Weights of a small mixture-of-experts language model, trained from scratch on English Wikipedia: a softmax router, a shared expert of 256 neurons.
Below are experts of layer 6 (counted from 0) of a mixture-of-experts language model. Rows are named router (the router's row for the expert) and show model dimensions 0-255. Each number is 128 + 32 x the weight over its row's rms, rounded and kept within 0 to 255.
After each expert's rows: a language model's description of what the expert responds to. This comes from a sample of Wikipedia text that the model never trained on.

# expert 23
router [ 92 118 174 151 173 171 164  80 144  59 188 159  94 116 193 117 135 143  87 150 111 104  99 158 147 158 160 176 115  93  90 109 138 127 174 125 130  90 127  95 124 151 122 162 154 156 209  92 119 120 152 174 153 114 118 133 162 122 123  92 112 111 130 134 104  76 107 151 105 105 113 148 157 161 149 110 127  61 211 115 136  99 141 121 156  97 137 118 106 109 142 164 132 110 105  95 142 113 142 119 130  65 155 142 113 124 128 205 149 109 109 130 153 101 110 154  84 141  77 153  96 124 131  69 171 125  70 149 159 150 134 178 158 131 131 169 147  94 156 147 118 116 113 111 169  87  90 127  92 135 140 127 154 143 133 151  94  69 192 126 135 125 148 139 138 165 123  98 126 151 100 104 139  95 135  98 129 161 185  89  68 129 171 173 164 125 138  85 136 148 133  55  76 139 119 121 140 154 127 169  61  77 171 113 145 168 110  77 114 117 115 165 114 133 169 119 123 197  94 112 124  74 122 175 102 146  97 115 163 114 102  90  98 133 119 104 138 113 132  58  88  95 156 108 142 161 107 117  49 105 137 171 227  60 226 119]
It responds to: The word the after of or in, colons after infobox labels such as PIN: or Awards:, and adjective endings -al, -ical, -ian.

# expert 12
router [140 152  80 197 182 183  89 133 141 176 136 120 103 162 137  71 149 100 137 162 104 129  77 184 150 175  58 145 175  67 147 182 165 153 104  89  96 126 135  99 150  72 117 131  53 136 162 129 125 135 184 148 131  93 148 111 144 170 114 144 107 177 119 117 136 125 108  76 128 100  60 132  86 147  98 113 141 168 112 133 156 159 127 157 134 133 160 175 166 179 112 144  97 178 170 164 153  91  70 151 123 166 104 114 144  91  68 153 145 164 145 142 130  94 111 145 158 129 144 101 102 191 125  89 149 154 158  99 133 137 161 199 111  81  80 157 164 181  93  83  99 155  85 137  79 100  96 114 119 125  84 136 121  69 174 133 136 120 161 141 131 130 179  81  98  64  84 128 112  91 126 121 128 120 113 137 176  96 135 113  69 148 185 203 108 178 104 187 121  93  57 119 139 122 140 139 127  95 102 139 115 155 103 107 129 127  81  68  78 143 139 147 142 139 113 162 108 120 130 124 156  84 117 177 115 126 124 173 101  89 102  97  83 127 117 156 127  97  95 162 120 100 189 136 122 169 138 122  81 112 145 119 158  73 140 123]
It responds to: Function words joining phrases in running prose, such as in, of, to, for, on, with, and, often after a verb ending.

# expert 10
router [188 151 122 129  65 202  90 112 111  94 141  58 182  93 165 101 173 126 166 204 140 131  90 154 108 165 149 109 133 152  77 151 107 132 160 125  59 149 143 125 173  81 137 121 111 192  67  65 177 128  75  90 127 114 157 135 144 103 137 129 166  83 166 123 153 141 128 113 114 135 199 102 175  78 185  59 125  67 157 158 116  79 141 128 102 149 148 138 141 149 188  96  68 140 132 101  56 164 121  87 107 109 121 111 126 158 136  96  96  95 149 144 149 134 187 114 184 112 100 111  77  70 131 138  69 129 132 110 158 113 105 162 140 137 114  98 161 113 155 140 166 130 109 140 105 146 126 118 153 173 135 100 160 174 136  65 115 140 132 101 136 106  97 160 171 144 101 101  72 148 166 145  75 107 128 151 114  88 107 133 147 101 150 103 116  89 128  90  91  86 138 171 164 127 104 184 161 128 103  54 146 131  91 101  50 129 124 121 147 127 100 160  99 163 129  91 189 167 189 134 162 130  91 139 129 124 147 123 124 120 156 146 135 163 179 143 146 134 150 108 147 158 106  87 172 155 101 179 138  73 118 150 104 128 138 129]
It responds to: Month names after a day number or In, such as May, March, January, plus endings of foreign surnames and species names.

# expert 5
router [ 73 167 192 102 189 160 144 120 150 173 101 138 123 108  87 108 119 106 119 135 107 146 101 120 184 198 146 140  97 100 179 106 178  83 114 157  94 190 124 160 155  73  84 171 151 103 101 195 132 172 103  83 143 173 153 116 123 154 141  88 121 131 118 155  92 131 114 145 106 114 171 104 114 165 131 120 143  96 142 123 132 159 131 142 116 147 145 108 116  46  97 129 131 194  95 153 117 175 164  89 112  55  76 117  83 129 162 144 151 127 189  84 130 138  82  89 138 101 128 129 148 138 178 124 159 112 128 173 196 127 156  59 158 161 140 103 173  71 115 144 164 100  88 113 143 102  75 121  92 170 154 101 173 100  76 161 174 133 142 160 142 135 106 145 104 196 127 145 117 151 114 127 124 129 104 108 158 138 114 146 104 120 107 123 184  96  70 129 100 151  95 116  97  70  78 152  56 120 121 172  81 106  85 151 124 176 164 110 139 105 178 153 154 112 156  65  74  81 123 156 103 158 147  95 123 161  89  95 149 178 164  61 135 143 122 155 159 122 118 115 129 142 165 127 170 141  86 109  87  82  90 156 112 160 111 121]
It responds to: Single letters, mostly capitals, inside acronyms, codes and foreign names, such as J-L-2, E-L-A, Tann-h-äuser, and odd word-initial lowercase v or l.

# expert 22
router [167 132 163 124 107  48 142  66 163 178 120 132  94 149  75 122 104 212 134 103 142 129 120 156 146 111 171 124 121 205  85 102 113 115 127 140 128 111  96 148 170 165  95 155 127 189 119  87 156 156 117 148 137 103 132 212 159 118  79 126 193 132 113 143 108 135 146 178 130 185 102 119 116 108 152 117 158 128 111 122 112  88  85  88 177 158 121  80 129 120 101  42  86 106 111  99  77 153  87 121 159 163  43 101 111 116 109 144 115 119 133 143 175  60 141 112 103 152 170 136 112 151 123 160 133 132 144 119 168 147  82 162 140 137 152 112 182 138 160 112 141  85 118 144 139 135 105  97  70 115 137 121 150 146 162 138 110 168 140 136 143 115 165 162 126 118 165 110 110 141  83 132 115 104 116 114 110 168 103 127 170  88  76  96 123 101 120  51 200 113  52 121 139 124 141 111  81 107 177 159 152 116 138 107 152 104   1  95 141 148 160 169 161 143 130 186 155 169 154 150 145  96 153  74 151 131 162  95 148 154 150 139 125 142 107 115 173 176 106  83 130 103  94 142  57  89 108 113 186 105 148 118 163 132 131 140]
It responds to: Digits for day numbers, years and statistics after ( | : –, plus byte pieces of Korean, Hindi, Lao and other scripts.

# expert 3
router [126 118  78 110 151 131 179 204 136 174 102 101 106  82 189 143 119 120  89  92 126 136 160 225 104 107  78 139  91 130  73 124 157 170 155  90  82 150 155 102  92 168 122 168 128 120 178 157  87 130  69 134 127 152 125 105  79 111 153 163 118 176 110 141 186  96 132 108 110 126 162 131 124 182 131 177 142 108  99 125 154 140 154  89 143 141 160 174 110 138 152 127  89  85 118 168 170 115 100 131 163  99 149 163 120 189 161 105  77 178 125 134  97  94 120 122 116 154  90 157  83 127 127 128 142 189  98 164 111 131 140 110 120 151 158 106 109  91 192 181  95 123 125 163 118 172 101 111 134 107 190 162 119  98 149 117 150 117 138  64  81 175  83 127 129 127 131 113 149 159 147 198 156  87  82  91  59 107 119 135  89 119 130  66 148 141 130 109 108  71  95  93 244 122 117 105 176 154 133 117 112  85 132 145 169 167 139 128 120 102 122 159 122 142 136 133 154 110 100 120  98 143  98 141 166  99 142 131 176  93 144 143  92 120 128 123 126  86 186 175  92  53 143 131 125 127 104 129 122 183  91 107  81 136  71  63]
It responds to: Line breaks ending markdown table rows, separator rows, and header words in stats or review tables, such as Total, Notes, Apps.

# expert 9
router [ 90 158 100 100  74  82 111 108 104 127  93 141 135  58 110  87 143 169  56 140  66 120 181 172 104 116 163 102 173 167 150 134 150 164 101 131 130  95 139  97 142  93 140 118 124 136 167  90  79 182 110 186 107 111 126 210 125 105  91 127 111 175 116 173 107 148 129 199 198 109 113 110 138  70 171 109 100 159  66 139  94 136 170 187 149  89 129 120  60 135 106 111  82  86  90 157 113  86 157 130 136 161 147 138 115 144 105 123 103 190 172 138 141 130 130  69  96 138 142 141 126 115 137 149 150 138 124 124  69 138 118  99 101 128 157 121 152 167 123 159 117 136 151 166 128  96 140 170 154  87 165 115 167 101 102 152 148  87 139 199 145 124  81 169 125 106 134 120 108  78  94 114 142 131 108 131  88 117  79  78 144 139 179 145 130  77 144 160 145 133 134 179 133 162 125 115 139 152  65 158 171  91 176 112 187  76  49 124 160 170 121 168 163 162 164  91 109 106  90  84  64 134  94 146  90  75 126  81 145 151 201 151 157 190 120 143 159 130 115 119 136 118 122 142 100  87 102 149 104 131 122 128 172 131  95 142]
It responds to: Digits, decade prefixes and punctuation inside years, coordinates, times and measurements, such as 198, °, ′, the ( before a conversion.

# expert 25
router [158 108 145 128 161  77 132 121 173 113 166 121 116 127 193 112 107 113 131 156  76 167 147  91 141 118 160 109 119  86 129 114 199  93 126 126 150 100 140 106  99 118 136 164 167  87 158  81  96 178 121 137 138 141  90  64 119 153 193  53  91 120 148 140 121 161  73 107 155 101 154 147 149 129 142  79 134 117 161  66  69 112 139  84 114 133 109 198 126 119 102 179 121 148 107 124 141 125 156 143 131  74 150  54 139  89  46 130 102 119 166 150 142 126 119 107 162 167 149 127  80 100 140 152  64 150  92  94 183 136  93 195 196 147 151 131 141  83 165  91  99 135 130  58 149 119  89 106 110 124 127  72 138 230 139 170 133 197 112 205  97 140 126 195  82 157 129 149 111 156 112  82 135  93 126 156 146 191 156 148 136  94 152  82 117 115 113 124 169 194  94  89 102 120 118 157  96 168 134  90 122 135 146 137 106 133 137 173 103  86 132  86 163  64 121 127  94 132 160 162 118 153 125 117  97 125 152 170 142 160 123 146 161 109 113  97 102 195 127 110 116 140 112 190 104 127 112 109 114  97 136 104 149 105 133 143]
It responds to: Commas ending a clause or list item, plus closing parentheses, quotes and semicolons, usually before and, the, but, which.

# expert 11
router [137 112 164 143  84 125  97 100 180 166  93  96 152 147  86 159 103 107  81 151 182 129 179 126 101 140 101 166 133  92 130 147 100 132 177  82 182 147 102 188  62 119 110  87 179 106  87  67 154 105  79 150 114 160 115 124  99 123 199 145 122 154 142  74  70 148  59 136 111 100 117 171 163 107  85 137 120 113 127  73 164 148 168  98 147  95 154 162 128  78 140 168 133 151 116 158  99 112 114 151 162 183 133 137 173 114  83 103 122 117  88 124 171 161 154 102 138 160 115  81 109  53 143 120 135 121 120  96 101 134  64 130 121 138 117 108  98 128 123  90  90 135 115  84 156 103 201 137 113  96 108 104 123 149 105 136 114 120 126 198 144 111 124 106  91 130 146 136 180 152 120  85 138  72 139 144 191 177 147  68 104 128 133 121 147 155 133 122 153 105 118 133  89   3  80 154 127 133 132  74 200 142 142 125 176 125  95 131 132 130 188 110 129 194 103 180 122 108 105 122  99 105 156 129 163 128 183 157 139 155 124 150 139 120  79  95 116 206 150 170 123 178 158 113 120  99 154 105 146 127  95 113 142 188 156 125]
It responds to: Periods ending sentences before a line break or a new sentence, plus closing brackets and quotes and inner pieces like u, in in names such as Marg-u-erite, Ed-in-burgh.

# expert 16
router [107 122 136 124 137 178 168 117 135  94 111  93 122  76 120 136 144  90 141 145 186 118 173 125 135  53  98 116 122 152 168 136 137 151  70 175 129  86 111 119 119 110 149  66 157  88 147 123 101  79 160 121 141 166 156 190 130 170 167 121 159 112 118  97 128 173 160 107 108 158 135 157 149 104 134  83 126 143 146 127 125 119 125 162 114 195 102  84  94 123 144 119  87 122  83 131 126 138 147  87  39 111 178 159 139 148 156 118 104  74  82  80 150 159 118 126 178 103 127 197 164 199 126  95 123 132  94  99 105 122 126 136  79  40 175 134  29  70 144  95  89 103 101 115 131 150 175 150 148 150 140 166 115 137  96 125 132 130 112  59 118 110 143  40 103 178 140 162 111 123 143 150 133 206 179 123 159 128 160 187 110 100 130 103 123  96 122 130 180 138 176 127 101 110 173 173 193 122  93  67 155 163 104 121 177 163  95 131 148 108 148 112 120 122 148 152 121 104 146 107 127 120 132 127 121 127 128 141  83  86 175  90 150 103 104 113 146 101 149 147 102 173  94 147 203 141 128 156  54 111 167 129 184 140 158 150]
It responds to: Middle pieces of foreign place and proper names after a capital, like K-os-ovo, Bra-z-ilian, Ch-ic-ago, San Sal-v-ador.

# expert 18
router [108 138 123 121 155  95 111 148 115 187 123 104 122 177 112 119 114  85  97 117 109 121 116 112 140 120  71  91 104 161 156 149 144 110  80 112 130 155  91 169 114 138 147 213  91 192 127 133 113 144 144 155 143 126 133 126 200 103  99 127 108 100 131  84 134 149 135 140 148 146 104 162 133  71  72 183 145 162 172 168 137 163 120 169 144 146 157  98 124 149 162  77 204  66 149 150 150 126 150 148 152 142 166 165  77 136 130 129  98 155 122 211 148  70 179 164  69 118 137 115 142 114 136 141  87 112 165 103 159  93 146 108 168 132  47 122 111 102  99  81 147 117 203 131 143 105  67 135 196 176 144 148 102 105 144 198 110  80 113 164  93 130 146 121 113  61 150 140 170 150 110  95 101 164 125 121  92 134 141 120 138 111 104 163 148 129 170 144 105  85 176 161 105 160 111  94 102 111  47 112 174 131 123 134  24  91 147  91  74 183 120  95 132 153 141 142 103 132 136 148 135 109 153  97 125 101 176 137 148 139 115  99 110 122 163 155  68 104 138 123 147 108  99 191  81 113 149  92  64 164 180 146 124 105 147  89]
It responds to: Opening syllables of longer Latinate words after articles or conjunctions, such as con, comm, pr, rec, per, un, th.

# expert 24
router [128 132 142 182 159 135 181 142 146 153 174 135 103 116  98 133 156 112  75 177 104 135 116 167 173 113 145  66 127  47 124 132 121  89 116 148  93 108  88 117 106  89 148 164  93  79  68  92 130 135 132 131 110 147  73 124 165 126 109  84 100 172 147 105  98 136 175  89 126 131  97 205 162 118 177 153 114 189 125 192 133 121 104 133 121  99 115 129 176 190  83 129 185  87 111  90 159 122 134 103  80 206 110 132 149 114 157 101 149 191 120 139 153 138 135 137  96 138 132 135 146 141 168 105 144 169 153 137 103 156 102 119 124 125 192 174 183 132 133 144 122 129 115  72 148 138 141 169 116 184 148 159 103 116 171 126 109  77 108 209 144  79 160  95 146 127 128 104 150  91 138 210 141 198  88 148 132 148 116  43 125 112  82 132 129 168 131 136 144 112 203 158 112 101 144 157 138 188 113 143 124 119 121  82 144 150 148 189 118  54 158  88 142 128  71 110  83 145 124 157 174 154 123 128  84 146 123  83 114 126 136 136 160 114 123 130 173 123 143 145  90 137 111 121 101 112 133  51  96  92  89 111  49 137 150 104]
It responds to: Single word-initial consonants or clusters starting a split word, such as s-earch, s-ettlers, b-ranches, st-ories, Bl-ack.

# expert 7
router [131  89 150 119 139 173 170 120  96 158 122 135  97 115 117 125 124  98 169 174 162 176  75 102 129 142 122 129 124 164 108 166 116 171  91 160 104 135 132 190 151 139  86  79 138 120 140 120 164 146  96 122 112 170 137 139  43 122 156 144 140  82  66  99  92 139 128 154 113  87 157 127 122 105 125 146 131 168 179 200 118  88 138 152  93 131 137 105 122 144  51 107 116  92 148 168 128 154 121  94 208 188  79 201 126 137 117 121 113 112 169 171 115 103 105 104 139 121 167 103 197 104 142 171 122 115 197 166  62  67  89 130 127 121  98  92 118  96  89 114 188 166 137  54  82 102 122 142 152 135  79 126  75 137 104 135 123  97 156  84 146  95 127 113 125 203 154 121 169 105 165  93 170 138  87 111 134 115 149 193 166 171 157 143 171  98  87 157 119 138 152 152 144 166 110 104 159  55 151 126 151 108  94 155 137  95 102  89 130 147 133 110 129 119  94  90 144 133 141 110  66  85 161 138 144 121 124  95 116 162 158 188 107 109 105 168 154 205 144 126 108  97 163 133 162 118 175 105 108 129  90  93  60  92  89 150]
It responds to: Short vowel-consonant pieces inside words or names, like ut, un, ap, op, ob, as in d-ut-y, sup-por-ters, m-ult-ilingual.

# expert 27
router [145 111 151 132 103 141  85 173 145  64 115  79 148 159 150 135 141 202 175 162 123 117 150  80  94 120 168 105 110 154 107 130  69  75 181 169 104  77 192  97 153 159 111  82 176 132 130 215 140  80 186 106 146 144 123 133  94 107 164 146 157  91 113 105 159 152 146 133 138 117 175  97 122 110 186 165 112  73 133  82 132  84 126 119 127 120 158 108 148 132  98 116  97 165 131  88  99 134 113 121 141  96 149 135 173 171 168  97 140 150 163 102 125 164 162 122 160 128 127  71  92  91 133 153 144 129 154 102 112 120 149 166  99 141 133 105 141  63 136 181 126  96 100 181 124 112 177 108 139 150 133  77 163 142 116  77 120 161 125  82 133 125 120 125 157 176 123 170 112 107  97  70 144 189 185  92 112 103 120 149 109 100 212 145  80 121 115 116 128  69 138 110 152 112 120  84 135 124 160 151 125 110  62 160 106 111 139 162 117  59 140 142 102 122 128  80  99 174  96  95 234 117 136 120 131  93 157 160 170 159 129 148 127 132 173 189 127 163 126 162 112 146 114 137 155 102  48 185 120  66  87 151 104 154 135  85]
It responds to: Closing pieces of proper names of places and institutions, such as Chic-ago, Angel-es, States, County, University, -ville.

# expert 29
router [127 123 110  91 118  42 159 133 137 119  72 125  59 130 162 146 138  90 201 116  88 129 141 104 126  75 127 153 168 187 129 124  98 148 127 189 154 190 128 177 177 146 147 156 175 184  93 196 138 170 128 143 119 124 132 149 120  86 124  99 148 126 152 104 158  89 125 110  91 109 100 114 121 126 105 167 124 103 139 112 150 192 108  59 123  86  99 172 185 105 160 118  89 142 163 139 141 161  97 131  97 145 111 193 123 163 115 136 120 148 164 167  87  89 139 158 181 121 120 117 106 166 119 149 170  80 112 115 136 162 147 140 102 129 144 150 159 159 142 156 117 110 164 156 126 133 137 114 158 115 109  61 173 230 138 138 122 156  78 131 103  59 118  50  90 135 117 107 137 140 151  78 139 100 160 184  76 165 197  92 137  91 130 107 152  78 101 109 128 105 113 106 154 189 141  71  95 113 152 175 114 151 126  92 162 133 110 153 123 133 124 171 155 186 149  93 149 106 161  88 125 140  93 139 127 161 139  71 118 179 106  99  76 159 109  87 138  95  50 101 134 117 124 123 140  79 175 138  97 174 157 140 153  89 111 147]
It responds to: Bare spaces in empty table cells, numbers in sports and statistics tables, dashes, and words like New, United, cent.

# expert 15
router [142 103 177 125 102 223 147 156 171 129 157 145 114 148 132 105 157 138  88  87 130 107 101 124 121 122 105 135 187  82 133 101 127 114 117 135 133 146 100 109  67 183 136 114 110 124 146 109 124 155 127 111 166 170  97 165 197 135  98 143  96  63 159 150  80 157 104 159 144 145 146 113 100  89 104  99 139 133 122 141 105 164 105 143  89 111 121 113  98 125 104  97 141 119 136 108 146 156 151 125 166 103 186 191 113 128 139 112 124 102 161 128 114 175  91 114  80 129 130 101 179 137 120 110 161 135 131 193  99 166 112  75 132 106 101 181 104 119 138 118 101 155 134 114 154 229 106  88  95 139 116 149 139 116  87 127 157 117  98 162 119 153 105  72  94 110 144 121  62 207 118 131 171 103 152 118 155  99  95 146 157  88 100 125 126  96 129 114 192 193 160 103 135 199 186 170 113 110 142  96 160 139 140 183 153 186 171 108 132 158 113  92 156  91 140 177 145  86  65 161 211 133 106 130 116 131  94 186  75 129 117 136 136  66 115  99  68  94  86 138 172 167 132  57 161 145 132 159 104  61 147  87 172 109  76 135]
It responds to: Short word-internal pieces and stems before suffixes like -ic or -al, such as analy-t-ical, ind-ependent, h-t-tps, act, m.

# expert 2
router [113 214 156 136 155 140 191 130 154 105 138 113 170 136  96 131 133 132 103 133 163 101  97  80 148 128 132 149 168  93 143 151 149  93 119 127 176  97 166 147  92  70  75 119 130 133  74  88 161 102 104 140 100 168 157 107 113 132 130  88 179 138 133 159 143 117 118  71  44 126 167 160 126 181 168 132 131 167  79 158 158  97 116 107 154 146 111 107 126 169  99 113  99 101 125 117 163 152 158 185 131 128 104  76 112 107 184 120 107  84 121  66 167 167  97 169 147 125 163 129  88 112  98 130 106 129 124 137  95 128 177 162  86  84 201 115  85 119 146 137 163 119 102 137 124 128 160  96 158 159 131 159 155 112 139  45  99  88 120  86 188 142 125 166 158 138  81 121 152 175  89 118 189 142 134 164 126 120 164 141 163 124 109 123 129 120 133 162 134 126 167 192 183 115  57 117 146 190  97 159  84 156 131 134  58 145 137 179 115 177 100  81 137 160 112 147 145  70  98  97 103 130 153 142 124  84 141 103 146  71 116 105  73 116  78 153 154  98  92 154 168  71 204 152 103 129 130  91 166 103 150 184 101 182 123 117]
It responds to: Lowercase inner fragments of longer words, often Latinate or technical, such as recip-i-ents, via-b-ility, inst-all-ed, correl-ation.

# expert 6
router [ 91  85  85 105 135 163  98 105 102 118 164 213 122 159 143 147 202 221  94 110 115 139  92 133 145 154 176 109  92  81  70 140 122 171 127  99 119 150  89 185 112 154 121 123 141  74 167 152 147  79 145  86 122 170 129 126 129 173 108 142  87 155 102 160 162 124 109 121  96 124 111 130 150 155 134 100 109 123 115 148  90 116 109  68 127 190 142 119 113 133 138 149 136 167 143 169 181 152  65  99  74 100 101 139 117 123 126 109 178 133  76 105 113 107 159 133 119 131  97 100  64 144 128 129 180 156  98 118 108 108  97 161  79 169  93 147 135 122 123 158 137  81 151  77 118 118 188 115  98 164 157 137  89 132 158 121  79 194 113  95 110 173 127  56  98  77 152 159 117 153  98 169  67 139 138 124 155 134 143 123 161 165 177 108  96 181 122 147 105 111  97 157 192 106 127 151 156 129 169 127  37 144 112 131  94 136 130 161 104 156  88  93  67 129 106 172 170 104 123 212  95 139 169 121  84 167 133 165 144 108 130 124 156 136 157 106 160 118 159 132  64 136 131  62 175 148 153  83 130  86  87 140 135 144 147  86]
It responds to: Subject pronouns and auxiliary verbs in biographical prose, such as he, She, was, is, also, his, often right after a comma or period.

# expert 30
router [144 112 119 140 105  78  66  74  91 123 152 167  83 102 133 100 113 156 144 118 134 153 115 144 109 132 144 154 157  50 103 127  89 146 136 131 212 114 127  63 163  89 157 120 117 144  95 177  40 160 196 105  83 111 122  25 160 108 149 118 125 152 127 148 119 120 143 126 125 122 150 139 116 126  65 158 110 124  94  72 193  94 143  90 105 132 105  91 174 127 118 189 176 174 122  97 181 136  86  79  74 145 150 121 149 175  50  95 189 109  99 117  96 141 115 142 119 187 122 147 181 178 161 124  98 169 154 130  61 160 122 192 102 149  56 130 145 111 117 141 161 140  81 132 113 145 123 202  75 131  60 116 125 180 117  96 124 131 128 147 143 164 169 170 145 102  85 126 167 136 178 129 155 149 130 124 181 133 112 110 127  79 143 134 126 134  87 140 179 201 149 131  91 119 200 155 132 149 106  79 109  97 153 138 104 133 119  83 101 113 121 116 131 135 123 156 138 124 162 195 108 151 149 131 122 145 101 145 112 103 120 132 126  76 107  93 102 104 121 111 169 181 142 157 150 128  98 148 162 108 130 147 136 110 145 119]
It responds to: Pipe characters dividing cells in markdown tables of sports and weather statistics, plus semicolons separating items in lists.

# expert 0
router [180 107  94 125 128 159 114 167 122 150  77  94 170 136 117 127 153 153  92  63 150  95  92 136  82 112 115 150 122  85 155  42 138 129 165 118 125 182 144 127 125 127  95 175 155 149 172  99 154  77 102 143 114 113 143 193 112 101 103 162 105 126 102  72 168 143 159 155 163  96  80 111 162 110 119 117 128 149 145 154 158 131 174 161 123 108 158 176 102 179 157 120 144 117  95 117 123 118 153 209 127 109  83 124  92  95 163 142 122 123 126 200 165 109 149 142 168 123  43 146 113 131 161  67 182 104 101 176 176 141 140 126 172 100 142  87 101 202 134 140 134 156 159 164  91 122 126  89 136 102 138 176  90 107 109 121  81 142 117 103 146 124 136 122 132 127 147  99  87 153 122 151 154  66  99  82  94 127 137 149  50 137 113 115 117 137 122 122 110  59 161 140 126  66 199 123 166 127 159 118  89  99  76 165 123 161 129 158 160 124 170 125 149 147 133 107 138  84 107 155 142 155 111  80 148 178 128  77  87 109 114 209 140 169 141 118 174  95 120  78  83 115 164 103 130 117 147 156 154 231  70 135 109 104  97 157]
It responds to: First tokens of field names and line breaks in infobox-style key–value lists, such as Date of birth, Position, Genre, ft.

# expert 8
router [141  94  83  77 157 153 152 137  94 132 134 178 150 168 128 133 174 153 174  78  79 157 115  79 156 129 156 144 175  88 138 151 110 107 163 101  80 102 104 143 145 169 198 145 131 113 159  85 158  57  97 133 131 106 131 105 125 146 125 165 133 121 137 147 148 130 122 168 113 157 122 132  85 144  93 143 161  83 125 110  88 129 144 193 163 134  99 122 184 104 151 118 150 149 148 108 131 130 169 128 149 114 147 123 156 106 182 121 179  82 108 110 128 187 177 129 126  90 147 119  93 100 107 129 162  98 138  94 183 118 146 113 150 146 109 129 107 153 136 105  79 112 125  86 191 108  71 102  67 112 131 150 110  82 177 187 123 184 126 169 114 123 124 137 143 132 124 195 119  62 140 122  62 170  98  84 109  76  59  78  71 124 113 144 101 193  77 141 112 132 143 137 139 150 139 128 106 116 141 134 134 150 126  41 208 124 151  74 147 121  86 157 118  76  76  95 121 136 186 143 105 135 143 176  84 124  69 102 123 108 113 145 118 135 185 123 116 140 156 210 175 180 105 126  52 156 127 129 178  99 101 121 162 152 127 162]
It responds to: First or second pieces of words split after a space, often a single letter or prefix, such as f-illed, E-mpire, out-re-ach, s-ou-thern.

# expert 31
router [162 117 103 166 141 102 111  92 100 225 144 177 150 160 114 107  74 122 128 123 147  76 143 181 142 151  61  67 136 114 127 128 138 164 139 100 128 106 156  73 113 127 157 121 156 120  66 147 156 122 146  87 135  56 171 114 174 167 162 119 137 186 188 157 148  94 147 128 157 161 147 160 144 108 171 160 163 101  89 132 110 143 111 111  80 126 131 122 181 180 168 111 136 142  99 129 160 140  93  90  94  95 175 110 155 101 154 150 130 190 130 108  65 172 170  77 160 153 207 129 129 131 154  83 145 127 119 138 103 111 139  40 142 167 120 174 127 180 124  68  96 151  90  75 147 152 138 133 125 127 147  99 136 160 140 160 185 187  68 169 108 148 104 161 121 109 130 138  98  99 137 183 127 111 131 122 151  84  98 156 148 142  79 128 160 169  85  96 120 117 155 103  65 143 129  89 123 121  97 138 144 168 137 124 135 109 181 174 124 120 132 131 128  83  92 167  90 115 165  94  69  99 127 167 135 155  57 133  78  93  89 172 169 138  93 169 170 181 156  76 130 109  95 114 106 101  84 158 140 144 100 115 129  97 131 146]
It responds to: Single capital letters F, W, G, A beginning surnames and titles, often after a first name in tables, plus the article a.

# expert 13
router [ 86 194  85 131 137  98  98  78  73 112 179 126 139  96 132 133 100 135 133  98  90 136 183  84 184 128  63 149  78  96 133 161 121 107 111 115 116 140 156 137 124 121 129  70 124 153 137 144 153 118 107 112 171  96 187 176 116 101  78 111 121  74 136  88 128 124 108 134 143 169 106  99 162 149 165 153  69 135 108 124 153  97 109 123 110 118  70 102 146 110 110 117 159  71 110  58 180  41 119 195 142 120 133  80 141  89 135 135 169 144 111 142 125 167  91  96  87 125 147 113 149 122  78 121 143 180 129 125 100 134  45 115 133 103 103  46 179 172 101 107 121 101 144 129 116 139 199 156 154 103  98 115 119 122 144 108 184 129 120 132 116 101 122 104  99  74 152  96 152 163 156 124  82 156 148 143 129 115 154 176 119 149 125 166 139 169 183 188 115 143 112 152 130 154  99 134 170 123 159 196 166 162 157 103 147 196 167 178 125 135 140 147  59  96 132 100 159 181  98 118  97 162 150  97 159 170 147 147  84 173 115  75 110 142 131 103 137 141 124 108 176 128 148 181 164 138 143 215 130 187 168 105 130 109  90 153]
It responds to: Lone letters or tiny pieces in the middle of words, especially r, m, e, f, y, as in Neb-r-aska, back-f-ire, Christ-m-as.

# expert 17
router [143  99 122 102 137 144  77 112  97  84 108 131  92  74 144 139 129 112  75  91 108 102 119 105 138 160 102 160  72 125 129 152 171  82 187 124 114  80 147  90  99 112 161 158  60 130 133 195 116 157 147 126 151 108  86 137 138 107  52 129  98 125  72 159 166 128 103 101 175 145 102 134 139  96  98 119 110 161 139 133 138 166 155 145 131  69 138 146 153 149 104 156 175 163 154 117 131 104 119 139 197  88  78 182 122 156 127 173 187 161 103 157 149  71 130  73 111 136 146 168 186 114 123 110 120 155 119  81 184 160  95 202 100 140 143 169 138  86  99 159 154  90 155 155 111 165 145 158 155  97  91 133 192 134 182  95  89 116 165 165  80 133 129 108 150 136 141  99 150 114 155 187 152 119 112 128 149 135 154 133 117 132 142 170 142 110 151  58 137 134 129 123 103  99 136 127 170 137 105 192  44  96 100  77  60  87  85 182 115 120 134 138  92 163 194 129 100 146 118  99 120 119 111 186 132 116 110 179 110 115 139  88 107 158 165 111 118  82 195 131 137  82  96 151  86  88  87 184 155  88  78 116 125 127 177 110]
It responds to: Dashes and pipes opening list items and table rows after a line break, plus the, The, ampersands and Mount in place names.

# expert 28
router [106 136 115 168 160 124 104  90 171 170 134 131 124  85 100 124  58  91 140 120 109 159 105 120 113 176  75 115 149 172 141 116 156 106  62 132 115  87 147 125 154 122 111 106 142  41 146 168 129 169 158 107 150 148 140 163 103 165  73  48 161 105 129 146 131 102 159 122 110 138 113 135 108 138 124 141 121  79  90  75 177 145 141 119  98  87  96 148 110 130 102  97 167 156 156 178 129 100 138 106 140 147 122 146 153 111 223 124 130 109 115 146  91 132  98 102 127 155 166 134 161 131  83 140 116 146 138  94 120 169 143 116  81 136 188 116  86 226 113 106 125 170 196  93 171 134  74 161 104  89 140 131 128  67 115 156 170 101  85 201 122  66 157 162  90 154 167 130 119  79 102 159 150 101 132 153 141 164 106 186 130 157  76 122 175 125 104  91 162 213  84  73  89 124 114  65 128 126 132 124 111 152 168  82 125 118 161 158 155 206 151 129 129 114 163 183 116  97 172 167 132 158  88 126 136 157 130 135 141 149 156 100 103  98  86 135 109 211  96 137 160 125 115 150  94  71  85 130 123 127 154 104 124 163 141 134]
It responds to: Hyphens in compounds like All-American and top-flight, plus single capitals, opening quotes and p starting names or acronyms.

# expert 1
router [119 141  70  66 137  78 122 207 102 110  99 163 101 136 174 171 142  52 112 149 109 168 130 148 130 108 162 100 124 113 104  92 119 130 163 114 135 133 137  58 172 156 158 125 123 175 118  87  87 106 165 120 110 130  97 143 135 100 143 166 131 156 117 185 128 117 132 141  90 131 152  97 120 162 171 106 130 169 128 130  77 157 120 108 155 139  95 129 176  89  73 155  98  93 130  91  81 144 118 178 110 140 164  95  99 212 142 154 126 172 163 109 101 131 115 153  75 120 148  89 151 106 136 148 138 168 129 114 146 100 176 189  85 158 164 156 161 132 128 176 137 136 143 126  57  70 134  78 162 126 121 123 119 179 122 112  64 130 178 111 130 175 120 152 144 120 109 167 175 130 100  92 137  75 152 180 155 107 146  90 160 150 220 172  99 152 169 111  99  63 102  91 113 132  84 100 138 108 155 135 162 173 124 173 156 145  67  91 148  99 109  89 105  93  71 110 136 137 148 108 174 166 137 112 149 103 116 168 122  91  42 124 128 112 142 162  78 103 119 107 129 122  83  79  98 159 206  97 165 150 122 132  95 107  82 110]
It responds to: Closing pieces of ordinary English words like -ment, -ation, -ence, -ure, plus frequent words like one, two, first, other, this.